{"n_layer": 9, "d_model": 256, "n_experts": 128, "experts_per_token": 8, "d_expert": 32, "d_shared_expert": 0, "activation": "squared_relu", "moe_layers": [0, 1, 2, 3, 4, 5, 6, 7, 8], "router_score": "sigmoid", "normalize_top_k": true, "routed_scale": 2.5, "balance_loss": 0.0047, "balance_bias": false, "router_bias": true, "init_std_router": 0.0097, "lr_router": 0.000329, "vocab_size": 4096, "norm": "rmsnorm", "norm_eps": 1e-05, "tie_embeddings": false, "optimizer": "soap_variant", "lr": 0.00241, "beta1": 0.95, "beta2": 0.95, "batch_tokens": [32768, 65536, 98304], "seq_len": 256, "train_tokens": 353900000, "steps": 6071, "dataset": "wikipedia_en"}
Below are experts of layer 6 (counted from 0) of a mixture-of-experts language model. Rows are named router (the router's row for the expert) and show model dimensions 0-255. Each number is 128 + 32 x the weight over its row's rms, rounded and kept within 0 to 255.
After each expert's rows: a language model's description of what the expert responds to. This comes from a sample of Wikipedia text that the model never trained on.

# expert 8
router [183 133 128 107  98 151 145 163 169 172 110 139 168 149 102 124 215  46 171 139 146  93 148  91 131 107 180 169 141 106 129  86 107 194  74 150 158 141 126 142 110 149 142  74 136 150 112  82 136 151 101 116  95  67  75 117 183 133 160 189 124  82 108 159 136 113  86 133  68 124  85 174 134 116  90 175 114 124 191 195 112 123 116 167 125 133 131 108 125 169  97 111 182 127 141  62 139 198  55 115  53 157 105 118 126 127 185  73 190 197 135 144 149 100 165 158 112  76 141 117  95 111 126 106 136 182 176 126 157 112 145 112 171 113 104 158 108  66 132 137 104 113 188 206  99 158 108 142 132 142 133  99  94 152 140 175 118 141 112 139 120  80 150 125 115 114 128 138 132 102 142 107 140 162 120 133 168 160 167 190 130 123  95 122 104  87 136  99 130 117 116 189 120  38 114 148 101  62 116 133 113 140 127  97 136 129 134 147  94 132 105 174 120 123 121 133 157 144 144 115  91  80 143 155 149  91 103 114  97 107  92  92 133 139 164  94 114 144 136 104  73 111 145 134 115 151 149 106 125 119 120 141 112  67 163  51]
It responds to: Prepositions and linking words right after a noun phrase, such as in, of, on, during, against, across, plus called and make.

# expert 37
router [150 101 159 124 144 142 191 122 179 125 120 145  97 135  98  89 157  90 122 120 197 145 188 107  83 153 124 130 130 149 118 136 101 166 143  82 159  85 104 118 178  99 180  99  97  89 141 112 115 111  88 143  81  52 132 146 135 161  89 137 143 136 115 163 108 154 133  78 127 146  23 103  88 161 133 146 122 131 162 117 141 169 186 139 118 106 142 101  65  75  89  98  90 163  99 123 139 152  80 157 132 144 163 146 115 129 153 130  98 125 178 119 129 169 207 172  86  80 138 141  97 101  87 101 167 162  95 136 122  82 161 116 140 153 108 124  96 113  99 134 155 145 138 141 160 148 114 114 178 150 155 181 146 181 115 142 182 132 109 120 152 103 109 102 116 120 172 142  86 130 149 137 152  89 115 173 174 173 176 155 129 132 161 178 143  63  72 165  60 124 148 206 147  53  67 112 113 108 127 104 152  65 140 112 108 129 167 155 158  89  85  97 120  93 163 166 160 126 175 107  91 123 114 144 179  99  68 144 116 128 136  85 140 109 162  64 118 109 130 113 101 156 129 142 154 157 193 128 145 161 148 178  80 112  99 142]
It responds to: Measurement units and endings after numbers or place names in infoboxes, e.g. km, cm, mi, °N, %, States after United, Germany.

# expert 47
router [115 125 192 114 138 110 122 108 195 107 126 122 127  90  95  84 116 111  83 143 135 120 180  69 132 172 147 159  95 149 112 116 137 145 120 104 111 136 111 119 141 154 151  81  72  94 130 127 122 155 125 155 103  75 113 171 175 140 106 105 103  57 145 117 169 156 176 178 114 163  99 180  90 158 127 147  92  87 150 111 162 170  86 150 100 181 138 109 121  99 137 106 101 180 116  91 176 148  98 121 138 136 168 153 131 110 158 124 138 180 193 157  86 184 127 162 104  84 120 147 104  92 112 126 178 127 159  81 150 141 104 146 122  83  96 121 157  63 102 139 137 148 160 119 112  45 105  65 141 145 147  69 157 141  92 132 139 164 136 139 105 125 113 163 123 113 166 169 149 119 191 154 118 119 168 176 125 182 192 135 129 140 160 108 176  76  85 102 104  77  63 146 160  95 161 112 140  46 125 202 120 118  85 116 136  83 115 131 115 148  70  96 141 123 174 107 191  77 169 136 130  53 124 160 143  55 163 179  80 144 100 118 141 107 128 123 119 119 184  88 121  88  98 120 144  86 110  96 129 108 123 148 108 101 136  97]
It responds to: Noun endings and abstract nouns in technical or descriptive prose, such as -ization, -ment, -ations, government, system, development.

# expert 62
router [151  73 163 141 128  73 119  76 146 164 161 175 118 179 110 139 204 136 115 164 110  91 109  72 151 132 172 142 132 123 110 136  87 181 129  81 135 119 132 112 150 102 148 101 155 100 128 130 120 133 108 134  84  81 108 140 179 146 164 148 155 102 131 125 139 147 137 119 136 109  98 108 116  92 132 137 177 117  94 150 142 123  92 170 130  89 125  95 109 164 160 154 112 218 104 102  78 158  87 149  89 187 125 114  86  56 136  99 180 180 170 182 155 176 132 181  59 125  89 102 137 147  91 101 108 153 155 144 120 158 124  86 154 126 142 148 123 102  77 150 102 133 136 181  99 155 152 155 137 102 136 159 147 158 129 166 168 136 163 132 159  89 123 135  52 147 121 133  78 100  92  81  91 158  81 119 153 209 143 127 145 109 152 136 151  98  87 151  79 132 151 136 121  32 139 132 195 142 139 110  67  92 134 173 113 129 155  76  72 112  95 125 152 116 101  51 152 128 112 136 158 140 165 119 136  84  74  81 152 103 136 170  77 116 106 120  76 122 204 129 131 130 112 176 150 130 171 178 164  73 154 130 123 126 119 103]
It responds to: Nationality words and list or table starts, like American, Finn-ish, Canadian, British, heading == marks, and table row pipes.

# expert 35
router [118 107 146 116  91 106 121  87 182 150 164 170 122 133  50 111 148 139 153 134 148  84 163  95 152 104 152 120 147 175 132  83 114  90 149 142  95 103 156 162 117 159 221 116 114 110 140  99 154 144 104 176 115 142 141 180  84 130 115 130 100  72  70 109 125 119 132 126 155 146 105 142 129  76 129 160 118 141  91 138 153  89 151 195  93 173 121 143 105  50 114 164 133 158  87 109 153 167  67 179 173  98 104 165 107 137 127 108 145 186 176  88 132 142 154 152 110 102 115 143 126 157 115  52  98  89 141 180 139 129 111 151 118 133 150 124 106 120 130 157 115 144 152 202 115 137 144 103 128 120 151 125 134 149 126  89 159 148 105 145 124 176 167 124 110 148 119 105 152 125 106 152 175  97  97 176 192 182 207 148 146 100 174  91 179  57 148 138  82  96 164 182 146 112  86 187 177  65  86 132 155 113 113 136 136 159 139 175 108 122  58  94 162  78 198 120 161  80 150 169 152 118 128 169 147 102 107 179 145 149 118 125  93 116 105 126  90 168 101  93 147 122 193 136 124 112 165  98 194 149 111 143 105  69 111 136]
It responds to: Common surnames and place-name words, or final pieces of personal names, such as Jones, Johnson, Creek, Park, -son, Sonn-y.

# expert 48
router [181 145 124 133 116  81  99 148 167 161 197 110 178 141 113 114 137  92 131 130 115 100 147 105 112 124 127 131 156 165 135 103 160 125 204 114 104 138 159  90 140 152 148 184  95 140 132 119 174 189 130 146  61 170  95 145 124 187 151 133 124  78 134 161 120 135 134 100 174 147  87 168 104  93 131 113 111 138 104 151 158 128 146 199 127 134 180  80 137 112 149  73 132 142 136  83 178 147  95 150 155 171 138 143 129 202 137 117 109 172 168 185 100 103 170 147 119  98 140 100 104 134 158  86  84 135  60 100  78 173 110 130 110 133  88 140  89  92 168 212 140 170 105 161 136 130 168 148 159  78 136  89 131 102 127 118 175  95 106  98  96 147 138  88 146 109 164 147 100 152 188  63 129  91 105 187  97 150 167 132 179  75 112 125 137 109  96  88 131 127 107 148  81  98 127 145 107  92 146 117 112 127 103 101 143 111 144 179 162 183  36 139  81 113 108 145 113 116 154 151 138 163 154 134  72 109 109 121 172  38  92 122 101 114 159  73 141  78 169 130 155 113 118 138 117 203 153 143  72 109 154 188 134 122 115 124]
It responds to: Auxiliaries and quantifiers in running prose, such as have, were, two, several, many, However, plus word endings like le.

# expert 25
router [106  89 106 120 139 113 156  95 148 140 151 169 140 110 120 126 143  92  98 144  71 127 193  81 109 119 144 178 136 177 138 124  88 146 143 122 104 149 184 167 127 137 176 153 105  81 112  99 119 138 137 144 115 122 141 139 199 117  90 129 115  92 107 136 174 156  96 122 105 102 110 226  92 154  86 136 170 191 133 141  87  86  87 171  60 127  91 128 141 143 130 103  76 153 133 159 124 181 100 131 134 111 136 140 111 131 154  99 175 168 162 105 121 198 134 166 117 131 106 146 147 138 136 177 136 109 162 103  98 125 141 181 113  82 156 134 133 156 108 166 151 122 129 165  61  65 143 146 102 206 165 138 141 167  96 134 153 196 145 162 143 124  87 124 118  84 138 143 135 174 190  23 106 157 119  90 175 124 204 148 155 109 155 134 108  76  73 121 142  93 143 119 140 101 175  87 112  50 137 109  40 101 120 156 161  94 106 111  99 175  92 128 158  81 132 145 193 137  88  86 139 169 166 133  94 110  63 117 120 170 138 147 125 112 122 145 120 138 134 126  91 174 129 178 121 116 130 145 156  92 181 143  95 138 132 118]
It responds to: Word-internal pieces of Latinate common words in running prose about films, books and music, e.g. m-ig-ratory, c-ent-ury, s-ect-ions, contract.

# expert 32
router [ 92 113 113 145 147 115 161  93 131 177 146 146 143  75 137 101 163  82 166 189 105 133 104  70 154 152 167 145 134 147 129 133  70 155 181 102 112 146  91 141 175 150 166  72 104 100  78 126 167 127 142 131  94 134  97 124 134 140 125 147  86 113 112  76 189 117 154 157 119 163 154 193  36 110 120  93 110 135 167 151 159  78 132 159  89 103 129 134  65 101 160 127 110 128 132 129 150 134  83  99 131 171 101 142  94  88  93 139 188 117 110 135 139 120 102 141  83  77  63 147 141 148 143  80  66 127  99  96 122 130 157  55 130 143 113 145  77 147 110 146 183 159 115 157 117 109  81  86 139 138 126 163 161 108 140 131 107  96 160 120 135 137 162 154  70 120 177 170  89 136 162  90 115 112 100 106 109 170 165 146 123 107 157 127 137  17 125 139  82  73 149 137 127  80 104 100 184 126 104  86  94 127 129 128 127  85 189  93  86 111 105 112 119  90 147 153 177 102 144 174 103 149 161 176 168  97 142 157 161 129 101 151 106 155  64 127  65 122 180 156 175  94  72 131 155 135 138 125 158 129 172 156  65 135 103  88]
It responds to: First parts of compound or qualifier terms like high (school), grand(father), Super, Public, health, non, National, often in education contexts.

# expert 60
router [ 63  91 100 133 135 138 108 123 132 138 172 155 162 202 135 145 106 109 101 130 112 135 119  83 142 123  99 194 180 135 134 173 126 112 100 124 152 191 102 122 142 119 215 132 182 128 107  97 113 148 176 137  35 148  54 165 191 140 155 116 153  58 100 215 146 121 166 114 110 185 106 101 144 126  90 107 110 163 134 107 123 100 119 125 130 128 100 133 130 124 140 177 105 109 125  98 105 145 113 126 150 129 104 121 129 130 108 138 179 171 165 121 139 135 159 131  61 105  84 120 119 126 144 111 100 156 160 171 128 120 131  71 162 149 135 111 142 103  74 157 121 184 159 147 124  96 123 147  84 111 153 141 165 192 113  58 131 145  69  98 204 127  80 130 136 162 153 167 172 108 123  94 186 153  83 138 105 182 197 205 145  98 151 109 106 119 161 146 124  94  92 166 151 113 137 104 121  68 104 175  73 120 107 155  85 122 146  55 155 148 149 150 116 127 161 110 141  95 131  66 178  93  80 108 135 109 130 132 143 167 126 137 124 155  66  83 138 105 121 120 104  58 116 107 139 141 159 154 143  54 125 128 143 125 112 145]
It responds to: Capitalized first syllables of names and titles, such as Mo, Mar, Mr, John, Prince, plus medial pieces like V(ick)ers.

# expert 19
router [112 187  66 136 129 111 119  91 125 148 108 203 159 184 123 123 172  66 119 186  98 114 111 104 168  84 129  95 108 126 135  96 171 149 143 134  91 112 138 152 136 106 223  91 122 166 115 119 160 171 120  89 106 141 142 142 162 160 184 128 126  80 110 125 172 161 131 106 154 115  96  85 116 156 134 124  84 122 123 133 148 127 125 131 160  51 101 139 139 144  83 111 110 168  81 149 118 111  91 208  76 143 106 160 136  87 177 103 132 149 102 170 107  98 159 146 129 130  54 143 103 137 119 120  96 142 167 110 116 124 101  74 109 161 142 123 104  95 100 189 143 176 102 149 107 131  94 193 107 197 125 156 166 160 123 124 136 143 176 167 141 130 107 160 160 101 139  41 144 107 145  91 148 202 133 217 174 156 165 113 161  69 129 129 107  79 122 126 154 125 149 207 168  87 121 172  99  89 136 126  85 150 122 153 127  83 106 104 172 111 134 134 158  98  87 129 168 149 135  96 102  97 117 138 127 119  49 129 171 154 113 124  76 161 130  67 112 147 106  81 161  91 147  88 140 148 157 167 148 117 140 158 150 126 137 161]
It responds to: The first piece of a proper name or entry at the start of a table cell, e.g. Dr-agoljub, T-amsin, D-inamo, plus common first names like Sam, Jim.

# expert 13
router [103 117 143 132 156  95 139  42 122 100 161 109 114  98 103 116 150 126 129 127 174  80 187  82 117 173 117 151  74 137 124 120 138 116 176 111 163 130 176 137 180 148 157  95 107 118  62  75 118 100 101 142  99 102  85 157 137 134 145  92 144  54 142 169 205  89 153 125 145 145  73 222 101 157 122 168 110 108 137 155 153 153  55 140 157 121 167 116 130  95 109 117 141 136 171  79 156 176  99 124  91 175 121 107 180  94 161  64  84 183 196 125 137 130 154 207 131 115 111 104  93 103 210  91 140 126 108 154 152 165 145 142  83 107 150 138 125  96 114 140 101 141 184 147 148  91 126 123 158 158 102 106 136 187 146 107 145 144 116 153  91 164  83 101 130 163 171  87 100 144 136 126 162 106 112 139 137 161 159 184  92 136 129 140  91  87 171 110 121 128  86 143 123 117 197 135 143 111  86 151  97 122  58 125  89  99 135 123 154 139  89 127 158 159 121  91 157 113  99  99 123 126 135 202 155 145  79 136 194 120  87  89  85 168 106 166 166 177 149  90 114 130 153 158 118 142 140 128 152 103 147 174 101  81 147 133]
It responds to: Word endings and whole words for roles and names, especially instruments in band personnel lists, e.g. viol-in, rhyth-m guitar, footballer, John.

# expert 21
router [104 152 111 165 150 121 154 156 195 161 112 146 102 150 168 105 136 126 116  89 170 100 104  59 128 144 146 240 125  71  99  75  94 112 104 143 118 113 140 119 113  88 170 102 110  90 158 135 138 148 101 122  93  88  82 143 147 132 200 118 172  89 109 176 144 160 123 138 150 155  61 146 118 160 108 129 140 148 140 154 160 117 113 150  97 142  94  99 149 159 173 152  99 139 137 112 153 140  82 112  85 153 121  87 144 152 112 109 128 136 151 152 116 187 171 129  85  71 158 150 144 113 185 112  95 161 135 159 115 144 111 138 188 106 137 166  74  88 133 112  89 162 165 114 132 143  94 132 137 185 176 150 131 148 147 111 211 162  86 121  95 170 143 121 124 105 165 160 135  89 105 142 122 144 112 101 122 131 158 149 154 137 104 148 154  96  66  88 136  96 114 161 161  80 163  85 112   0 116 151  95 160  61 150 134 147 149  90 118 112 126 110 137 170 155 145 139 164 167 163  92  86 136 124 127 116 129 121 168 154 128 100 147 143  65 132  86 178 123  94 104  58 182 181 106 156 136 171 156  86 155  86 130 131  77  78]
It responds to: Articles and subject pronouns opening a noun phrase or clause, often after as, such as a, an, he, she, this.

# expert 50
router [ 37 121 140 144  97 130  94  90  74 199 204 139 147 141  79 163 132  97 163  92  79 110 147  45 136 118 198 145 168 117 106 118  95  91 161 118  96  84  85 125 169 143 191  81 159 116 113 167  81 186 113 117 102 136 104 131 186 142 149 162 117  69 140 158 130 135 122 118 177 109  71 169 110 193  81 140 142 142 102 125  95  99 120 162 136 113 103 128 125 110 143 132 107 149 116 180 123 129  98 112 149 127 102 114 108 168 176  99 156 119 119 165 134 153 188 156  79 106  59 106  64 160 105 156  88 133 178 138 164 117  68 111 177 104 127 146  88 166 109 197 117 136 105 145 132 106 158 123  95 150 140 187 146 142 163 138 172 145  51 115 170 128 121 135 123 114 178  93 120 194 135  91 177 130 147 109 120 141 136 156 124 108 125 130  91 146 183 137 142 142  99 164 173  59 145  70  89  89  89 171  96 119  96 142 117  95 163 100 114 114 133 138 103 158 168  98 132 162 151  92 113 125 135 171 165 102  79 127 142 110 118 139 120 129 114 105  79 126 161 164 141 148  88  69 101 149 155 168 166  76 139  97 111 141 136 116]
It responds to: Adjectives after the/his/its marking order or position, such as first, same, next, northern, final, original, plus the decade digits in 1960s or 1970s.

# expert 9
router [ 78  87 155 106 134 108 100  70 155 164 103 108 120 179  91 159 119  75 112 113 174 143 125 146  57 145 163 194  78 140 105 135 121 129 183 111 145 166 142 147 116 113 146 100 181 105 144 136 108 134 161 154 115  71 153 117 154 189 147 182 142  70  86 171 113 136 164 111 105 125  75 143  93 138 167 125 123 150 152 119 120  87 124 126 150 106 144 165 101 114 134 107 102 166 102 172 100 154 112  81 105 161 151 138 108 128 139 161 115 111 165 132  81 126 112 104  82 135  68 174 107 138  89 106  89 181 130  96 118 143 130 100  98  97  80 107 121  91 163 143 140 168 157 152 137 128 127 168 124 145 137 113 149 138 153  75 130 158 114 145 139 118  94 123 131 104 150 127 131 118 137 151 116  87 142 172 145 149 150 194 114 126 114 115 114  60 163 136  59  98 117 184 159  48 136 153 152  89  88 160 122  86 149 209 161 146 128  64  66 112 137 145 142 113 146 146 132 114 110 129 105 125 190 199 136  91  52 120 146 113 109 148  46 134 105 128 104 131 125  64 108 150 163 149 139 177 219 108 152 175 159 237 133 159 129  80]
It responds to: Month names before a day number, and commas after dates, places or numbers, as in November 16, 1965, Cali, Colombia.

# expert 30
router [ 53 127 101 107 110  93 170  85 149 112 145 134 124 124 161 121 173 108 112 132 147 132 189  72  93 117 184 190 100 173 123  80 110 138 152  84 112 156 111 146 166 147 172 117  99 123 102 152 103 146  83 151  44  80 122 134 183 100 198 178 155 103  98 161 112 152 157 171 104 145  99 126  71 142 100 164 140 157 143 142 134 101  65 139  43 146 118 138 118 129  81  99 112 174 116 127 132 188 100  81  60 120 148 155 110  76  70 123 113 102 177 140 131 148 157 119 121 130 118 116 107  66 165  69  73 123 117 154 219  77 150 112 175 162 165 103 145 146 120 124  99 131 144 112 104  98 129 138 166 169 111 142 133 149 116 130 165 127 108 165  91 146 154 139 100 127 139 109 115 134 135 157 128 141 124 138 158 178 151 103 193 114 111 128 125 109 100 136 123 112 114 144 146  72 100  94 125  49  95 146 126  88 107 123 149 106 141 153 151 109 114 155 200 111 125 175 137  88 151  56 113  98 143 193 164 111  77 151 128 117 138 103 139  87 109 150 114 197 135  38 135 127 100 144 143 126 134 148 128 102 133 171 111  77 113  48]
It responds to: Common content words like art, song, design, original, single, often inside parentheses or table cells, plus stray number fragments.

# expert 45
router [113  80 119 118 166 147 134  97  78 159 107 127  81 153 141 126 168  72 129 186  99 152 131 106 140 135 213 167 141 140 116 123 120 180 156 108 160 106 169 130 126 179 151 130 195 178 149 111 107  95 124 193 157 109  98 165 104 184 143 110 129  86  92  96 102 111 165  97 121 138  87 128 105 155 136 132 113 166 162 130 187  91  94 135 115 121 129 132 136 139 101  83 123 183 128 152 134 141 132 142  63 127 132 154 143 127 184 125  87 221 140 145 176 121 146  98 130 106  99 183 169 136 109 138 106 121 105 148 130 140 109 118 171 109 105  94  47  90 109 110 130 136 135 192  65 151 113  96 137 174 122 109 154 165  99 146 202 146  92 167 168 124 165  76 136 109 147  62 130 139 140 143 143 163  81 121 117  98 184 119 196 141 118  93  85 130 109 104 122  91 152 188  88  33 133 180 151  77 135 114  89 131 127 147 106 140 106 186 153 138  91 111 125 158 148 183 116 131 134 131 129 151 155 155 149 117 133  84  82 112 120 111  83 105 100 168 118 156 136 152  58  56 127 178 120 146 123 177 160 176  99 192 169 123 118  92]
It responds to: To, for, of and modals like would, can, could before a verb or noun phrase, plus pieces after capital B, as in Bureau.

# expert 58
router [100 118 131 139 135 103 178 155 113 178 112 205 112 122  92 123 153  70 137 141 126 127 147  76 135  90 155 123 109 127 122  96 111 152 105 151 111 122 176 127 145 119 198 130 106  90 172 143 156 202  51 179 104  80 161 146 183 144 116 145 104  70 130 175 181 146 148 152  83 121  88 109  81 150 120 166  98 123 116 135 139  99 151 141 111 119 130  80  52 174 105  74 155 192  59 133 148 158 131  94  82 185 170 196  88 155 187  94 154 108  86 109 134 196 116 160  64 140 104 140 120  91 131 135  96 139 117 171 144 146 105 124 128  86 110 157 111 150 142 173 153 125 145 156 122 143 167 149 132 127 146 172 128 153 169 115 126 128 173 135 102 132  99 158 158 127 142 133 106 141 103 133 152 185 173 138 129 120 173 113 161 113 173 142  82 130  88 152  84 130 200 160 104  87 193  85 135  49  98 166  79 148  91 101 162 118 150 160 112 162 115 111 134 130 113 142 145 112 175 150 121  95 133 198 108 102  90 175 143  76 117 103  53 156 133 144 123 135 128  80 127 121  93 165 131 168 136 164 132 119 146 136 112 144 157  44]
It responds to: Digits finishing years, seasons and match scores in tables and sports records, like 20-16, 5–0, 1975–76, plus Total, FW, MF.

# expert 43
router [154 163 134 130 113 139 168 137 202 171  88 122 117 169 154 156 178  91  84 139 142 145 136 114 163 131 191 201 138 133 143 120  56 151 160 114 133 134 148  99 168 145 189 127 145 130  99 108 181 179  78 140 131 147  69 153  86 146 182 180 138 112 153 209 130 109 124 160 138  88  96 155  69 110 159 119 152 140 134 123 140  64 133 101 159  99 178  81 124 122 174  86 151 149 114  84 133 140  92 137  92 209 114 158 147 143 127 189 121 128 140 165 137 135  80 172 125  71  73 163 128  90 154 122  97 152 114 113 115 122 160 126 153 115 145 147 130 127  69 144 120 147  94 160 179  64 173 133 123 146 154 182 153 172 168 119 127 133 156 125 108  94  95 144  92 115 177  92  72 171 119 108 130 106 135 192 144 149 165 154 132 130 177 162 110 113 151  98 196 146 186 171 148  95 116 163 156  94  73 134 164 124 114 154 124 123 173 119 134  49  88 146 132 150 103 143  91 172 104  84  55 177 181 185 110 154 122 114 137 147 132 122  81 145  94 190  82 119 137 135 146 131 107 133 113 162 171  89 149 125 136 137 156 138 144 137]
It responds to: Century prefixes 19, 20, 18 opening years in date ranges, plus first letters or pieces of hyphenated or lowercase words, e.g. (19-07, Ohio-cl-ass.

# expert 46
router [123  46 106 128 169 118 115 153 109 152 149 139 133 139 120 101 129  87 113 167 114 128 229  83 107 119 144 195 133 144 131  99 114 161 159 128 120 134 156 153 119 109 174 138  79  93 107 217 133 168 149 138  64 119 123 181 192 144 169 100 116 112 115 107  93 164 103 169 118 157  88 181 108 137  99 120 153 168 146 119 141  75  62 132  97 153  95  73 174 157 169 130  47 154  85 160 142 202 111  97 130 123 171  79 162 151 148 105 103 147 165 164 171 142  67 137  92 109 108  99 163 142 180 130 122  99 168 125 108 148  71 150 146 106 138 178  90 111  97 134 108 127 143 158 138  92 117 127 101 174 143 130 136 160  98 136 191 174 126 124 164  78 141  82  85  88 176 140 209 155 144 137 145 156 109 101 126 136 175 132 116 115 142 141 148  92 128 169 116  49 132 163 147 113 193 148 112  87 136 148 104 143  93 141 158 148 133  89 131 138 157 133 153 138 163 126 147 118 120  62 107  82 164 176 103 145 115 122 120 141 136 150 170  66  83 156  70  93 166 175 143 129 142 139 131 109  94 143 146  84 183 135 140 161 131  75]
It responds to: Opening pieces of lowercase common words after articles or conjunctions, such as compet-ing, int-ellectual, c-ooling, b-ond, l-igaments.

# expert 39
router [113  85 137 130 104 145  91  95 131 150 225 169  95 124 125 147 137 159 132  96 167  95 115 100 118 178 177 106 181 130  98  84 130 121  90 116  98 143 105 169 150 145 162 120 150 121 103 145 107 190 147 147  67  76  93 158 187 169 185 153 135  30 137 135 127 117 179 128 181 140  76 124  37 161 142  93 127 120 108 132 161 108 117 138  87 131 112 132 123 147 110 116 109 132 132 119 159 159  85  97 199 123 134 147 146 134 136 142 123  88 158 142 102 192 153 117  90 126  61  89 135 192 128 143  73 123 199 179 106 104  96 108 164 149 141  97 129 116 132 161  86 131 160 132 141  69 117  91  87 129 126 146 177  99 120 100 157 157  89  58 126 130 119 139 173 122 147 128  99 137 144 106 181 170 136 142 122 170 221 154 108  58 136 122  82 138 167  87 111 120 146 165 159  67 177 123  97 113 132 127  61 112  81 125 134  89 144 118 157 159 124 127 147 122 170 122 127  78 188  95 124 150 158 120 181  63 104 105  92 166 107 138 131 127 121 131  73  88 133 112 144  86 129 102 106 155 151 106 118  87 141 109  99 182 138 114]
It responds to: Word or word piece right after the, a or his, often numbers, superlatives or nouns: most, first, member, four, List.

# expert 31
router [134 182 101 181 148 160 169 104 160 100 100 136 137 213 113 115 185  97 153 161  95 128 131  71 141 107 132  67 160 163 155 150  64  72 118 160 157 105 171  96 129 118 204 135 162 156 140 111 196 138 151 104  46 101  87 132 165 159 152 163 140  83 138 152 108 137 158 104 131 171 112 123 114 159  82  98  94 103 136 126 149  72 131 129 148 116  99 108 167 123 191 177  76 149 130 187 119 124 122 155 118 127 120 143  86 144 150 179 158 174 148  80 157 118  95 132 131 146  89 169 130 169 124 144  91 152 134 136 150  63 148 118 111 189 185 130 133  68 119 159 150 200  90 113 101 111 113 129 129 118 160 151 160 105 115 116 117 130 104 145 124 105 181  77 127 152 169  72 178 130 125  85 174 133  97 134 170 107 202 126 128  77 172 144 154 101 125 122  96 114 143 188 161  75  94 130 136  96  94 180 141  84  86 146 133 147 117 133  92 138  87 113 171 112 126 168 169 169 157 112 121 121 104 202 116 109 125  73 126 132 140 138  64 145  98 123 122 168 140 131 125 121  77 138 123 159 130 117 178 171 172 192 139 124  65 126]
It responds to: Second or opening syllables of proper names and foreign words, often right after a capital, e.g. M-ine-iro, By-dgoszcz, Re, Mont, Ben.

# expert 53
router [128 115 121  93 144 154 152 104 155 132 165 141 107 120  40  74 126 119 114 119 173 101 134 104 158 145 142 141  86 130  72 143  64 172 199 123 135  93  72  85 145 132 198  98 108 134 162  56 155 122  99 140 125 176  83 125 190 184  78 117 165 129 143 169 142 120 135 153 135 118  95 128 126  83 117 141 165 156 120 181 128  80  92 137 165 103 163 128  95 107 145 143 142 192 121 111 117 186  86 171 146 146 136  53  38 130 137 116  94 134 150 176 125 180 140 164 148  76 106 108 147 146  83  93  95 136 184 132 156 149 150 172 163 117  97 186 120 122 107 156  83 134 188 141  73  56 139 108 152  71 110 154 159 152 127 163 126  97 164  93 132 112 151 126 119 161 157 124 122 101 124 129 131 157  73 104 116 119 169 128 192 154 168 124 129 124 123  60 133  97 109 128 139 127 154 110 142 150  93 140  70 144 153 140 142  91 166 169  85 124  90 140 115 110 120 112 143 123 149 132 140 113 225 123 135  97  91 156 141  96  90 137  71 124  83 115 129  81 171 123 149 119 202 186 135 143 157  93 130 114 130 141 138 157 174  62]
It responds to: Subject pronouns he and she, the letter piece e inside words, and opening brackets or hyphens after headings, as in mano-e-uvring, three-year-old.

# expert 24
router [145 112 105  88  64 114 103  89 157 188  88 120  95 175 100 133 170  92 112 158 117  97 154  59 125 145 174 114 164 157 139 144 136 127 110 163 120 131 183  71 111 144 179 171 115 122 175 127 185 140  40 168 127 135 117 165 152 142 166 109 120  81 128 115 117  74 138  72 131 153 101 118  94 147 155 162  79  74 128 149 133 114 117 177 155  90 128 107 150  89 115 122 112 188  78 118 150 114 108 137 123 120  89 170 119 135 190 167 145 134 127 164 144 160 116 116 119 127 114 105 152 126 158 100 117 140 131 131  96 104 125 123 114 136 136 105  71  97  64 170 173 187 113 171  83 114  85 123 153 215  97 163 110 185 101 157 159 109 141 185 125 121 134  92 140 164 162 112  87 145 155 159 122 126  90 108 133 134 179 138 196 130 162 141 133 104 120 132  95  76 151 197 128  79 118 137  99 129 132 170 109  82  64 125 127 142 158 203 111 104 105 142 169 163 155 122  80 143 143 151  66 134 140 160  98 167  99 191 172 116 114  94  65 118  60 195 170 133 170 119 114 144 150 122 134 152 118 127 187 151 160 181 108 100 135  90]
It responds to: Closing pieces of place and team names and sports-table cells, such as (Ipsw)ich, (Wake)field, Swan(se)a, York, out, up.

# expert 10
router [103 108 144 117 124 132 136  83 161 155 144  98 157 105 125  70 117  85 107 174  86 123 154  76 115 124 146 156 108  95 119  82 127 161 132 101 106 178 162 147 136  99 180 166 140 172  89 187 110 141  78 166 162  88 102 149 202 167 125 158 100 125 151 161 194 168 132 187 146 135 100 103 124 101  99 124 141 171 159 119 135 155 114  99 111 142 167  94 139  89 129 108 135 127 123 155 173 100  46 131 152 139 114  61 169 143 139 128 163 140  78 139 158 170 148 174  60  87 129 135 152  98 135 116 175 144  99 150 184 170  66 203 152 132 132 116 101 105 129 117 102 101 126 162 162  45  92 117 114  93 148 160 106 106  88 177 163 203 151 113  72 119 147  83 105 111 148 123 160 136  84  77 158 132 116 178 186 159 191 143 113 132 154 107 126 108 182  96 164  86 165 122 141  81 116 129 112  74 116 170 122 109 135  93 151  96 131 111  82 155 108 119 118 112 168 114 137 130 127 110  98  69 179 134 163 102 147 177 126 130 156 162 112 142  89 152  72 107 186 122  87  85 151 144 167 107 153  95 121 148 146 170 153 132  49  94]
It responds to: Hyphens, dashes and digits between numbers in model codes, scores and year ranges, plus mid-word pieces like architect, vent, techn.

# expert 41
router [133 134 144 181 120 148 179 105 125 172 186 117 118  79  85 153 193 152  88 161 121  92 104  56  99 130  92 152 136 145 158 131  99 172  98 128 129 150 146 184 144 158 155 132 109  60 131 149  96 125 130  83  60  96  89 190 139 197  81 105  93 100 106 114 188 173 146 149 150 143  87 106 133 128  97 150 115 149 142 144 134 140 114 161 140 122 166 137  78  85 126  68  92 113 116 127 120 178 102 136 152 157 136 129 106 152 107 144  71 135 169 100 169 145 122 180 130  79 134 147  87 140 115 147 142 164 170 170 199 167 120 112 122 129 122 157 126  82 119 149 134 153 171 153 132  94 160 186  77 109 178 120 146 142  74  94 173 182 112 175 128 133 119 110 123 151 124 170 141 140 181  88 145 113 147 135 130 122 146 175  77  76 124 139  80 100  53 112 117  61 216  88 147 121 129 155  96  71  82 143  59 151 107 106 118 119  75 126 105 167  67  91 156 129 129 152 119 114 134 114  96 127 106 110 144 124  99 155  82 179 123 124 121 135  60 119  65 104 159 104 153 127 123 110 179 137 135  63  88 130 126 192 118 126 108 118]
It responds to: Closing parentheses, quote marks and digits in tables, plus mid-word pieces after v or p, such as Deconv-ol-uted, adj-ac-ent, investig, organ.